Experts of a small language model: 133M parameters, 12 experts in each of 14 layers.
Below are experts of layer 9 (counted from 0) of a mixture-of-experts language model. Rows are named gate (a neuron's input weights, with its number), up (a neuron's input weights, with its number), down (a neuron's output weights, with its number) and show model dimensions 0-63. Each number is 500 + 40 x the weight over its row's rms, rounded and kept within 0 to 999. Numbers have three digits each.
Before each expert's rows: "raises" lists some tokens whose logits its average output raises strongly, later layers aside. This comes from a sample of Wikipedia text that the model never trained on.

# expert 1
raises: " in", " on", " at", ".", " other"
gate0:431485472530513497513407512580429518487502524482482514533485459499502491506458480499536478448495503535520565525504550531456451449468471551516536558447563506470518497488465529530484583482485439
up0:424491484506519452553449484533415495466459479450497483552503451503516493504458511472501505447426548540458598558544518549531524491551512490504509535432572461405456539504505517505476547488509461
down0:567468493558569479492456529504445450483444485443466544537535443506472504493392532505535468467501507478476496573497512509452476490541490526488512497454565528516450487540485457449532539478503491
gate1:541496398428545533502468509438551432457481508507545543441473436460500504532528498438524482546535448454533441479512488511506451491540522476454533512507471455412519491477497455443440489540513464
up1:552495505514484470538528476543504511516518496531533474517507566506503531534508544506471453437432525436452401498499476506440489470511509582538532465495524496440454457481466457523516471481561476
down1:504439522494529468494525483470539551507447480501474515472557482476511507469495463441476476473478497488450532492520448526559506491488497437540394519518468458489454506542513503532494446546470510
gate2:482522510490467472498420491512456477473494503488451529486481501561527499521510536484492417506516560481521475533459492483502514544485476503499499436462489557481484529450500514545530516512495514
up2:386544533459454480537449453488490463509462540504412549542462515499494523533535557521506419496504504501491437507489489506537497506525480485424473479516446502573493479488474499522514465487416504
down2:494601567508569484423406491462521555548492502520516474498512566532470529548512484478511435496549538509509541448554534537522500510454494441496522477481474499494484442575459467500555509498508446
gate3:428434521539476457499514514490514450515529513496532461527488515502465495528525627571528534479482509508522512479526470443515500521553437491529464519481501522469431473548525466572417467529440497
up3:440513494558510455512495552507539466465493480480475484534452508484429503481481599514520515530474494564467542462515482462499505576500493483520515466476538508449474537449561483488420494541443540
down3:512455556453485481431504463448562484610420458395436570404436428540519499575518495503509491426454518513523433511512508465515493535507521482474563590511522560552499558532540567432502482539448537
gate4:528427545498543539584492555460569539492471512455525480447512457560501550518468498489494532517554495508535557423465481464471432492571548474477456535466529468509459577520495479449496560478504531
up4:494549498496474424514544443533473506513489558509536427509530488475503462479539489473555466487486532455485461572572533571485546528467510535508544483502482429538534414483505447615532527539497501
down4:491495525468484451493492487514519500488503583467427483557524514520504503395481510467466509446537441485505464442479478488519504488524511506536521448503470565475475495513501555475465508551434514
gate5:486469530440476458454467464482515517459504539483450425476507519485521503546530526499492517468504446511460505536513511506503554544477535579473531448452425534461525499581528479491567500538530520
up5:423475529549545444557459553487476512420444516502534420492524527468648467469495531544557517516473505511462480509574551471493458552517443493462500506461477466523534558570467531507489549554454512
down5:549440546591530428520533514546506469496495495530446479508498487453496534487546487505484569493497547536514544514404538420526517485529506504516493491539512565543459546490462461478452517472588534
gate6:467437457501466514527453446462500441450558562503559511529419548451502423469461527487506522536457496503490455555464560466466568532494474473539509566512481499525564566537494462534543431516360454
up6:490497491511529516459482531424565582486529515604479542497537519457466507488534439480426497493449454505473533469508485528556515473509476572499494526469402570480465456531503466480451486507488517
down6:492474487486452499451479484517475524533465471505445596462547486558480471539448479477580521507461475449535492472453513494461488518544480529487488509526453468595433423436489483535514436476511496
gate7:611455508497502454430446476374473565476592496558499568532552426505504446519502479517565466568479485466477565553464505437547515599554497455464470529502482492485480498544492509467448460426456450
up7:473550465523439489538564486541543404512466510433516465508492559513508482475438476518461500488570560526521489482458445509472475448476486572613523456529469526441563493459473459528496507515527502
down7:514537480531447470531523473504519419518525502509481478556500476488494496463525485497564599397520549431488463510524445446469537576532489463532546544517468549457463506458534529474461572493488499
gate8:467526482435438487470521494606492501574406555590504495466481511537542433539427604470515500491454532390433466527452499444478501456524486500508523539489454527460518518546406458478465563557452543
up8:511582498541493475509484504493433450499498479466444522474562442568523545510550605452468421447453509511526568526484519545524430463486487461530530472534464448513504466471553455491539473516505501
down8:519508595501513512515487482506529470514501440503543458516511597486478487408536479499466493464463483522465518443410584473435454494491562494540505460491506490494523477474461486533497484519426467
gate9:443495571488449536571501473508474426508467545500510526474539491472505500533604525527519391450597521525459448470497508555508562501523506505572463531494482559533486453562498461547516446517477499
up9:524479425543519497457499494443525578506498490481477477541454504522471533462383513444471608531404511499578541584537483513457447484524522504445530493473532461516517565448504522473500527478504490
down9:433442496483550471422470459541523548552473475453527543523469480501526520527438536506508538568515427507507584490505552515509463529532515506546476525564414551525531455531532538430518510538502517
gate10:483510514413491523479529581458508488556498396502435516530530583519423511440516466483509565494493502503462485464534523565489509516452540426552472551547526505527466520545498488472485529499478457
up10:461405448534514451547470506436491491542550542499514473467488496561463503481488554444477420549457496488516525467504495492482482529483456537503575553488517487493500405545521487477543463491469533
down10:559520539548479534488493535560482487587482510458510455447542466455471537469483561504517498525500501524575520551536543496451491436487497464428461499484554465536488475496400512465515472466473438
gate11:408500523525504462563536555465526490517466467414527538509474468490442476540521545544479453468489479525531487455494460465462425566490518530621462547529427518469556532517535543519462506569508547
up11:542488461462473559406439500429450468515541517539485510519482481504578521426483469433505526528489550547513539482510512519537544420500370454387560478517559481492464439499523465468546502458526496
down11:467494530467580473440497532501472383531521543504465509533450417539486520499518522516524492520573537537499526513527489473450474519431484546501473446443431499511477537536526499517545478508520510
gate12:582488497404426498543494509524412511500533481509468450584403492474440473478522523556463505549510521486423602428483464524521440556522382515457509523446502485501523491464470487496560474470489527
up12:554498504494594599490522474526499415449440520454512492488547501478507439518546494499418465472504405531520496523501483442520490527397502481517400581539482544450504504520489497421495493477463507
down12:463520529553486526432482445480554452510468504509456547543568516442520486406471468435505463552556451508475515477507468521558516545446484470505447549470523437534516518486430516437604473535658458
gate13:431469523558516501432513498581406515474473484451494514509491496485531452432519489521483497555527459529474570570525447453480417492484480601525478452527471512507502510507499489513521470527551525
up13:476522563549441525447492606505485548581472509453520545497511459447449468456475532513441499509486514548480587515509388457469440573437523531423505486489465480502477480434508491555465433532511494
down13:460386579560447519427500438505491515536478532501497553487514543482454477566581513536459512481562473557492467484451517545477446514507532573386534496550471475479498501493533470524447474520434524
gate14:476495539466450446510547509479551466475458542459490544486443528547594522436478492498505495477496489499462480541530480478499552530499502508506452569512545534528482478480455520571481480519510434
up14:521512561415493456488552575503526540435511525475499467514435460506600456506474494508476506499479467442529586460457461510496521531494541478533487473497550489486541487466459500541434562495483444
down14:547513568518521491559475430476509523510467547496493436503466478516511499440486495536483545500472478554500571525491530517595531476502484490550497412424565535460484500491448515542473503493552544
gate15:529453465517502540488494483460502501513501471471442520543496466490478488489455455497525529473473504483506580485458524496490506511457477537509533478479388531514467535464543403480483496519511510
up15:509495516491523416532491435436492492483476470529502563461530477400480535551504505523531413389499548523538508495500524545417510368578501478524502450563493471533420534545578539559518530542508520
down15:538528510446477560518502613505514441501442531512482562502510444437556521424450458539430445505446483506456555503488507492537492451475495512533511447489630497508531462514511474476556450454459555
gate16:524503456573503552526499398485517522512562457489470517495572433455508459486495534521500564516487549522561499525482485509512522530513541442476535528482452553480539516484446507497534525462507534
up16:546475461502561552556471485507551502425527511479458557448544532528431505515522548516522513542437493421534504468514479482493465511524472499475515477548553538536541509545505548488533498549484526
down16:583542525555503458526485545508533590484537603511470481496445515516500536490475496466500540463496538524624495429490443525559522498507463499502434497509553523483593539473487530508459487498468486
gate17:513533443490456534494474564469468487438517470482509492498568536496493535477400490501495438453537516494536526573465486495490570533466526515543538520443560540549500494505492481480423467525460517
up17:530437487558503564531524460402471506467486469479461492539489494537498424409458546511528502472496497578558534547490427444479487462518564513451505420478547501530570514503494493529559476472550481
down17:501562486557515491470533510481473558484478545506503512451433467507468456478504492445531500483483440473459477447563482479569532523471540449578488520512459501484494525509404495479516458507475535
gate18:466423472540493456534524508533438475480493500520493532501501468500572493444507567536511454527476444465473517531542524550468517511478472492492456537495537479480495502444478431522517444566485451
up18:501513516508523494515546490444504500472454521509504569489518505515523563509467415556481549477512541511535489488513467420495510459477566434553546494546526529484487541555519586548530563529507532
down18:540446536491448544518542507493455499503516471460476556476541420467544430500512526494580485577504546525522549533469481468505480495485454507497542496491538472524540440489474499524511491440472456
gate19:548482546450517499526522496494488537490469471571544469509473502498523542586475517459521495427509481528454532511494494510515498498473535415495561534499520475537478490458531578441445546525519480
up19:500515545432528534528474552535493500464390483474512496517486445498543538524486526517474525432497431462529505546447515484533525439467448454473514591476523490495479531481500553530476492553532435
down19:552535603420531495485541469551519450459563499545465513453485483518459465572526521543463532503544468488572472504548485545546486428508591463562489450469502478503437474456516534443546528519484599
gate20:540534463452543497539527485464545558488515469484552513470562412456449478499527464515546523472431481496523516500444495494476372541471507505457443482480437534502509476553520508513508480515491462
up20:495497505558435455477510511556477474508533522515425455532465528545539540497504559455463457535543508556540476495550517529520586467532538513513583442540545474459529513405469477450465528477484554
down20:481514472557468464507475486496500511542539455492493567510449438413508436490461588463502533608514443485520533481513468474586507488505476480487490561516417455525502479532487436546493496496489448
gate21:540534476545455505414511517576539476479563504496530490496562384545510482426503522500439518494501539497494523578530466415504478471582502476458507524532597559476461515512469555547521535582500517
up21:462505549448529475473492481434524485482469540526476468504488576462477427516466488522549504468521456514478495449541489515540540459447522561544499462533550448495469527498547421544484474461501556
down21:473528497483429501509496460537519576497537444502467565493440464528505467482488492441535538548491507541482524520485494486482497472491516537534503519544428453526496561516453527527441602490408503

# expert 5
raises: " the", ",", " a", " as", " it", " and"
gate0:531494513422497552531522469402525488560504546529487475497505479519489521552476523450578512499492458489461474448484513507570491491535588506534458499450495451522526458509470477488511526449519475
up0:470535479515460486497488448525478477436574472471442480500497455527539535511482482546424493489525480477477515504540417479494523508425467527484506428592475475467514517577560470497456497498488529
down0:447456483495499509452486529505497547460497455473572535551551395478514497526467493550535443535490404435454544510555490535507476480481470505547535490569459555455484493540461515565529430481445461
gate1:467509456474557503468555490548514534420499518424523513456508464441555521555487494587566551406449450490456479469536539581529445514506518517505549520489554447471472504493550499460523496481515431
up1:462451486490554465465424534464519502577424503470554472492472502547444518484461517488424511629537510460503528481459533486481573445490521455476482492530499458497479480526510537500513530492503459
down1:520510462513585565489463546454487508456481483492506545503421492475548494422566531478504480520488555464486637456548519554522515481543534572515505464557523598506529454517544529500500437446499443
gate2:534515512428470531434533508481546578559481454398425523482502536459501464513450448466474446473486563513539553518512434475473481450512494461510486478540514440486463501434520479488496454483553508
up2:454505522620514467506513422504461478449405479511549416527467540553487522513482562555510526485530442436524487493512545500486547559496485542505484503514436532537492491491569532486491514543495562
down2:482506471485511521532463473520530447486456475527431464510483461463499465501520536489552427517429469458452506488480503494502469483485506565526449625495508530483569456583497479462503529541573494
gate3:530462560496486526527450515387472471561487512533470461499482526500506498550516488532555516417453492499520434560518483486555492505556517518500507439496523572512475568516457456507556530507541538
up3:535542440493467478462549485502596502500517507506504467489482506466464454477505558498437531440554455436460555442556474556485530541480551456463508536592496472513547454470535559541413450490481505
down3:518476484445528490536555426465537513477557436474476482479568525434517567462509498495537542482532519521557444436525577473507528535514517500475516537572474479440464480521532512556490514493508512
gate4:477429560531463540442456562486540553550483446476523512491603446421533542490554460485528480464503484529480444476518444480549502521429462547480495519577565495550519528511499511496465510495502467
up4:489420517524552536449500575460537487475512464532539507501585485465493577537625482484520458456472565542502525486462477585541524472396550525480416491514504518541477488477487487458395529508450522
down4:528496520494470432558470489534496424434472510515514484464508520511520458430500562512518504579578507493489433507512502519414527472543471469597536450459520435484518552550463557511498529517409531
gate5:439490470511492478475516513481515499499551497482499575534456532482517483487422429532609557434510403453531452552495461491474514532436621499591516493510507501546457546484542501577443530510549508
up5:452481396476470497466511544471539568460573429476488530535463476500490489467492455539554572447483422449502503542493523531530530517507524516563527464558514528476456482412535531502472527525507530
down5:446504500467504484487461446475540421514495536446416486513481517542534488539530510469564467437477523492486541460527547502506491555553483552439532531543494434484523486448555549534523524522533403
gate6:464515522479494508502467569497526501459548463480454577500596436529510464458487526472470514545515532564466515529511472528497453512501519539498475576523530454519475528584499531454493581456527481
up6:555535476529560551455497534554435511508534466442544494556503449555492478434484561505507449502484569498539519535501513493466552542524509504475508543478492512460533549538474515597484537481452485
down6:531469512507507540583536507486553473490472455478539484501533411495538467501502492505504503523486532486478559568535558483503544540591513574524572558546526517509479494488478499554503496528514387
gate7:515509476535507488514503521521494488499417456512558456520537427512464479499453530530496449566508427483534504531527495493418525499510524481500521467567474455483572493535528461519435527584445461
up7:474491457523527473540572469511466501473523519532480461510516495488517490484509510518518542508529528514504523564452516432565540472557537443515458489483511466477493460455500435440527506493556430
down7:531506522449476503533525532465514465542538488464415581530481495496477526491591516523456522553541496536520483533550469498441467426550494491539497509494490457572546518504501471432502581521534515
gate8:528553484502504511529481439492479512533527464531528544568431506509470452457485524501457502495479495575504507542555486433501504508523561491396454501530462512507503523491480449453488483506485517
up8:562517556516458473530478496489526520521482523475540471463447558399474512493483494497481476463541525515493542464520506477492462506469536553425492543522492466478510505467468473449503530474435581
down8:566495489431453558511522507475431538445470489503529481472517448504505516486490503480479423551500575494522622540506505456536492476553518474531511525543423491489491490493377549475524608475540492
gate9:483495535508494536504498465539476444455552537481493574527459567571514527487501530524490536513521509512528422477504426464530547555503481517558428536503497427532504541523463457522436546497472559
up9:497497517478482495486527531551526426486505481463539486463446593554560511429490488420481517467483480520555554527523433481513561612480490534557533486426436501533577515495496495493466488378497525
down9:582493498479504519446442503475503523491470469459416485491429532493500496499514517489452416541500400485497595375514493543462442463473516574485494521440520472456489486562501477471561421548524557
gate10:552514533526500536467554487501511558488561489515564451518536510461492512530523477595431491512500513579459492586564513492491517539534518498443543540474527537503513430446491508554504509479453522
up10:405447406508458539451509475483369421506488497509498545527465473527452516476527508586438521500493526488555524515513442453483519491475554565579552426491516509431535507524504501476460538479486504
down10:488526470454515531556587523481553510518523447482498549509524448510510473427404394488540543484463496480508521525511558481484497475535547552447539528519481455566467543443565544593478539480516484
gate11:541561537542541494459552497509396402493456552486509505507419517472486427472406561466559546577499525518526501494479469487522507534432499486544531499483480410495530541494491503452398551480504507
up11:421438441494481463494485428539489475500517543537538473514488423531529499432568610533500494453562432541470414555464448486474511585532533512526444532436514485518503479569476577493586545528505525
down11:532485489500463563505476571498440468535541448491482503595431497517580532489534534403429448526521458569484498512476477439507496473460457482484419484439491474465455501513441458487498520486481492
gate12:514487454546481537522516580537527468494462557407553460513546541504522506452467530488484539481516587519496510544498498443473499539522551542500472534506542546493613528460513529549449416527547500
up12:592500488503443497430451423479481495503520443486517471573457503534481542445493484475504480575485504477460503515501506457540490525491486571532410506605452537452531474484499525436536517487494501
down12:567554535585548459496520492504562542563449474483487521515489526490532538465543521475531495502458489512483483469517502495497523440476418468546559515539528498507569496487545470482495423553450461
gate13:561446517576483450613492555523535465495497486465477512481500466483479530491493441483454491485524462477485541458559444499507485556522546570423521533491518450511532537459484535557433544526434523
up13:478434501531527544464461489508535532465512385498507464439535472509527452452567559503591539449485515492545480564562530561438489487540521520566464432509554542516532491554528482433469516459491446
down13:471532504561553449460524484415485511472475525531466479463530562453594488557563480559506471461440458462443499496602486412450468424475538522512501474509469450521472484475511523549442485542496439
gate14:520507522502554470447458464453505536512504564527490507517504362498461531528497453543579472439572531498432399580517517533502461478533507478526451562480480536513471500456505514361509499503477411
up14:456490469479489573537520441528431431511520479421531454429525613507471492487487531468528510548434488517486556390446477449476513481487477483456486458520520500459495520581511434514501517497542598
down14:481533516474478485488450462479448464446429573529553512541531497515489532473496484524539462501530481527543503526499401450456483504498494445443514522467518530454501477567456498464496463525482536
gate15:494488505442531527453557519458483546489536446432455542504505497461489491580483516459515496459418440463541539481425519584542549466510451463406471438502533503492538461476522483484484479460446525
up15:535495509556480461550496428467557471545491526546464471506482495574535526429546423513437498597477614465467491490556470519553476565454489449540466523485470466525494456501529484482545585584583531
down15:475578453517537473480509466522485522454559506466462541500487468504561526524531515498448530498554461495497449455475469496538585498533538388490548502553479512466501471523543440545512506533487517
gate16:457483541478537552490525479411449501507563397594442563501505491477506544461449519478426516527475514487520498492488482554485488406473405508557602542524577523447473556560447515505497483515472583
up16:480505440430520481494554525466423523501400552549491485435521462501477485543503521547560466483482461522553439514491561533518472513516540538505562465480579506508500550525466492526432530473433446
down16:491456503421504562439442511474435476466485498492463502495589536506546492531451506498463449453552543532490525550542489508504523467528484488494524486526528474519541579557490509483508497508518514
gate17:556479499465555440517424514457473575463585493491492476433509459523511498509482422497486593494505432451473462454525511504545548510513477450556503559499499501477575524486537510546503488429469549
up17:501495504506542526539481462470398549513559580469564491498497494515476450460542516498485520513509542527485504485525475471450441491501508411546454595444484541465539482569469490546547522512495568
down17:504499502527482470484499510516451425462561472542467485479483500515496497467518543461458502577493475497462488486579515516537546526486515488507438567465475514466476518518457504443498530504561501
gate18:480475476537467472453471501535548576465483474504568486545495529513566476490511510509519522543495539497548568500492498524436583521522495502472464533446557573507498551521474548483483544418630448
up18:478471490513574510519514463462486460536522516491442540469505537434439542586470478464470515464438472466448466567509505470511472481480503483470543412534402475505494475472501432549511470562388558
down18:449434473475489532529547558506540511522479534449495586562471482491471476524499497528515505453456481519509436481479449477471484526472473450449515485505480446452458543518544489484453476500464456
gate19:522506517439522466505488510537473539490515406524541492497522511437495526531543412499494512529547521456577524474407499565452572443490526511527439516497474470633505527555520471518484512451446499
up19:539495511510495501540496525519494473546531487517493574533502543484491510518467528530501476509464446472426548476484545454497409462552616540544516447460552531463537497488466527505513487451531462
down19:555512530483497472540509468511467486417491517589480503472464521539515471448445470532535485582432548463536499525518552525514454469448501499522495462457430572549515489550510527483530484448483501
gate20:485536517555521463564552466483518572473433509487392524455497486413549533398500450494488492518492570520559497547515494440505449559586478560541488520467519538510499520449518506520445506509555539
up20:490445458407491497505411467550392513531515537475572441557529497539438507496517518545527432484502449492464481418508499581419593443448481457463508500511517475515510462571494521489496500478499479
down20:528497509484529547465500518413598480479519522506473500421506445470537521454475452506528620493562560473588556488505528471457508524544555580494577507543452502506448508478472524488520511473541455
gate21:431617463532424485541576485450489451525505480493515469523463453542459464516519500449477503513478545420472454454518514478484504523516455526529467489524515501531530559483523511407463516519514515
up21:519415536522569502470434540477462511430499507519468555521485561538590519502464521495515558482537486548577571514486503502518485496509575473498565536504410469466500494481507519606489516454514541
down21:576513541488549461508496495443506442514575484477485486447498472517527480415454487576473516524472530561503443499484583482477504537437439495521504397433525450491506544505473500526492532453443512

# expert 10
raises: " ", " the", " one", " in"
gate0:564544562504477480511482500541505521570470466533508507530570453493510502456526457499515442543489481499525509545480524414528592536490546573537453522452512413522516463528450539501498512512430516
up0:433536524515459452487538548632495498555579480480509519433545468484467488468550557511463509429523505390512490514518501540597528452526562578477536489555474505411522450455508554494516464471473530
down0:521467474487469439489590515518437471505510529539409511526646499523543554435530578504511552434453456503441513500538592538497516543462538467573488464515485486466437496493496508423526491493415528
gate1:493450585527590493479541485541514390528536415480585483502480533460487471510528530578446515448501536524490515565538530478510503504480536495519536525483567472388483506470573474543514466458413543
up1:545431608500570461501464520488470435526472468495476464514524531498553459503446552527537511516568519547537579498524513521475465503533523509501519505442476456482462491384540518523560477528462613
down1:569538494518463442500537426478500538473485502446500459502488455552512589550477551513514516526527530509464588453468478505451473472459435611435539493561505444475497526481488436517426491483508568
gate2:440545451493383414486531548513512473468490506473475512484469552447591442509531516439522453494437483533431575502493477500420438499436377471496447536480488477546534529518431483498444451472509470
up2:544496572486552518527500463506427511508551531517477483463502470484498549530521510592455543529542519463505490524471494461546529524498549540519491469545450519471509425585535492496510498485501512
down2:544537513485516531547532501500457456471509577560490538484441434493481557514508510499456434535493420547506527492489509393534501490463469457517444477525532580472548489501477513514586483503470504
gate3:502434571548547493472457572537482499492435500503599610523455527413576478479518547482512462560481456490487457455466481472505451546521580482482513574430532482507446503491432514520488522497486444
up3:482520513533559438462428536488501456502444433493497546534481564454507486527475531498537494509524453525459422494536498549492479496484483438513527571460528547485536560517476482465506478482477487
down3:504537530446490443484498450512468513491505539588552509461458510497435510518496485494410529546515508486542496496485551507547496542465529535410540485453484518457503506510536550510438508446447450
gate4:503529523433495546530469461460539580505470456523533552428588462478500484479537455544403493522499463536567536492494477509524516391519489456495391515555543474478511533472507533524448432542468475
up4:477495522442491524555509492453500479546487501523567546472501502557554510440523559461566531494477484471439508555453523520525526514504448565564423438493530470439430562514502464525516463508536504
down4:423532490446485508521524513549469495508469448533547560461452588519568482509579482495525564456488494484511474497514533513482575564538526523438472491484548476606524517482627471493555465507431489
gate5:501464510510487439521470489570504483421445596470438483521522480550515516458465456518481494447506526544494459509495442484486501544485565475509491494546534503476456399532503507513495526475532500
up5:494435538435530487473475404553594473511504560450519521528479439505468484552464582476469550476517460453464535525507528537460448541499522527554557518483538494508483468465531534454543511562508528
down5:463501536478510528514533476509432544550446537469524492506456486452490525526521465604519533458521499482549495516552520501551535496512538604460519498502436528520409453451498529482462471510521537
gate6:492546504449473581413528587547487466588475475455455507479462550499475468487479508491515503541560401455442512535474388495485513540510492513494455519509518458594563471511493520456514449444447485
up6:498476429578473463546553452485529549451487453517481522489503403515496480502529516525522545458399540532536435439518547478526457488495469504512556509512444544469503467474514413582511596525536455
down6:646553526489521468533450518470469553452555431406491547544529545507571472474500533479508459441529476521474475464424456513488515520551449479542449523501487482512542478512571429487474460504495525
gate7:551485467524460510551472527480473388459442474531488502647384492529475490567469486488440512550475512497514456403485455428514496456571511476562497532498480522513586520496468569513445513519552453
up7:431486570543545511449549470465559598552552526481558534432575447541549459535622468523494419453444480445542541519468544511480473406457437496458491461489503495456493479531533455440458488522490494
down7:568454483539468461500410492566496499438475491496564527532490570434497478469465460474507542525523440576449545492499536472504542558441526567461463486465448412517521496533527515538515507434510535
gate8:523448563496534478493501514600515528514511501500541605514506484475548510429532507511476542581493461468496581486484446498488487457504515495558441541485443451473508563479534511506461505519466489
up8:460553454552449465459507501488464532471569497539492479500500520509480516537494490524504548489462553566517529477490505472509539527513515505500530570501450435582516510476492485548455525484475493
down8:481517578523484514398521493556476480497450458551524483478519532550478421502528498538434510518465456472539506540486482506498522504470494453464480422542515516497489478492486402483562511567525514
gate9:540501507405566462582447512412438469501521496538485532494435534445570473530569516457490520500508441509503438520518553531411546467435474539482538460488520479490444509497484552473517494406516551
up9:459540462503568492524534479560556557420486477511490462488487454537484566508473490462501463552462558491508516518505495489515474504518539496536518514604461505489470515509508464506530488475523453
down9:547488546530494493517515485530554514500467494496529475506455582539487499441482514526488452541492509518499504520520492472473453527493502391567505481543472496448502496426500455480582469574446502
gate10:506456434506530500493486512473488504427563544455496490517526538470546440566473571547560525532488575550502449494506475551505452466482524563497495524524439491508539517533500506448557473511493492
up10:469478491471518545525494517492476528406547543491503469509499543452551457495469505531501468581469493545425516552508513522533454473466501541494534501492530500477455494504511454467520491529463552
down10:562527597567479493533536476440542580498511464513476606516489480533477411494484514497572443486479481539476498529515493512473439475508532444557542537494518517531468476485447430540585481559508485
gate11:469542532563525517605469508496533466543508512513569527442434454525512477509557557481531434473525536517459526442513447520501538529396483528474490530514527469438488566472549515496506511513499564
up11:502542506445474486436500434467458511434526532431392493493536485494566525537534463431498490453458459433563535564513513484492493468543502488556582504454533611549460502489522578436506487521487473
down11:492546477483511456486513500434450495565502393449507527574574533562469498469541483519458497546445476559517445467518457509396557529492473559493586502424478461474536513539464444428482496511529537
gate12:554510493461479502558492450542554498457565452476526503467524444426505465463496488466531480525522481474524477548467458575530500499462470478455537468519492484514488419495511461528546505516514558
up12:446503525512462500440463496456527482535485593485441561547541568485545517520502440512412441451441476557455485501533458451466531511523555474521567561555470542465474519488567554571503444500490405
down12:545502456462477504583427490473485445505443482479478467578576556523484520453453591493510479415467536478472463484503490513492413528535461499519523506500569492511545514465445501439460491481463601
gate13:511506584519530531575513499463493522546428524509528437554439477459501516543438564447447413535511460513537475423534445468493442525564465538595468509494529504456470430573509503514451488511545462
up13:491507503449523457508528455487495524490528462446527454525435435474458477523524538479462476488566566480486444432543508549515550502528476500488522501485490425470482498553498520444392496508545521
down13:460526484523460527515482447463520451539430597519467470486496481492497531475352511561469458519512478467493453502507504448533579529514504509522476448526569526522542516505487569499496482478547462
gate14:466411490550470465512496500491498486543533485450445462512486489531483535491529579510436524465529474487476605509489468408411495450513449482542538460478536503502491543538549498426468448495522485
up14:438427528542589488516516513512486521585548412456578491521443439473451511511433395541554547467496491573443506437574463528550487520551502480529542555531573473468484579563481461570546522463488519
down14:514478466517502499455515531485512490447465563473461525539555488482519525557487461537589537474570510550459526487495513459567426490471562484469533448536462545443378459460480516496534576469510459
gate15:486452542439494539536468542540513490547533471471464484504541436515446384510429520541449504484513404532431457491536436508530475514488472531456484536526421443472490454508577563464462528425413474
up15:466480529518436457457476515482472474500569535458450504508420443510509385522489531491423502531494388486505483468518430518434531493428421502454536478519474527511475474488522505477438482485401536
down15:461541560455494442500449563549516470455484438540472516484493464485537445499563456471514458576499514496536532426436425464456512561505522477426488495587509556561458468482526546538497560508527504
gate16:518540414605482507457460540517504485578458501526469533505416544440481481462543467523450526448461505511478518511594544508419510560568492487553495502479466477512529523529511504473453493515510492
up16:513509488452541513480513422535513477457476484493476584486464528501516519442471501433494460557518473477581479537424542517496531455483535506509507451419598465554511523514549537522555465517533470
down16:573468488535478477493559499512508488546463495467493453556513509596477479468470505499433505541483497538552546509497496471476487448497490546485439518445521527478468477490528480482526522596522467
gate17:500486467431520486492526496472500494496407528471505574530456545563542428478559562504534450558508450507497492504492491499519530535531455551539511560475497502532496511535518527562500464511448564
up17:543434502495527535447469494511478429502480454468486529567474552456533443476558503507510508548448489526497487409503502526496483495418412511507462491498515509555465599496561486474464407519565539
down17:515485433529499467540504484499524478553502476545537476525406491438547445458502464501522481555484484451504488527452489463586506466560518462462486526524562501562431450451519470486499568550542544
gate18:534532536536498486526529572507459533512489547478490570546479483468513509503480499508497432532417497484558586492512531484541499444501418447494537485446537434628469446561505505453540482473529517
up18:509531539529502526497461513518472515475487455530453464532523553567526458497493471526467493529473491525473528473519535527564469524454546550500504445512418515438553511403470548565492495550504485
down18:498514479465534496445579456474443461471480515497505473540572422500465536507523511557412510493458541498472517587547545512504496486519503527518523425482502513430512459444578518496546547574516516
gate19:500519536523546438468459478501487517572555531452517452513423525518461433540470463555499530412494440484452507505454455468491474488553468456478504427458510519509490483472534494564475473496483503
up19:490457558466509588617463562474463453484569481441485510404494535454533501445507506466455487540544487501458443529536444519572484485446557482545446550521533478577587584490536489482492459531448481
down19:566496510495490485488472519476564488572539594478502527480470496488486550548496507544463528521488481440552523545530508481498542564455593427479513482469488521512509463585576484475500501517492473
gate20:453520504499476534495548523557474486471494469459460528471485407419483487516401531608467493455495482509490483514572494538558449471478464462520497545448532497504467427461483535574431481517397510
up20:558470526473499484492440542486521521549451500449492459512513575539508491485571531443518472481457498498438473513428509522538484557517508474505542427484459470447548483524421513515489503518526491
down20:520492510513483491489476439556506520491567526532444515473502511508476449496444550412506528478519516603479506565474500495445550479470508522508532477445525452458512566513539537436554562514469479
gate21:526518492459502410512517489466451471462473505492443465527476490522452469456507531554582592577511449511490557490443544446466488503523513488445494501496509511615442555502466522549506439505564548
up21:541487504517550410525515538466456489518477518473462445505478519516487501496490484537524473515490432407547539548448492455406500492542444540431478635416518580552453582442476475508451526489468537
down21:539489412500470512466530554463459457463513550473500491533412498533496480577518514526500544560507512496423502565551495503429468505420515501454477542502488488536475449470479493395518558476482535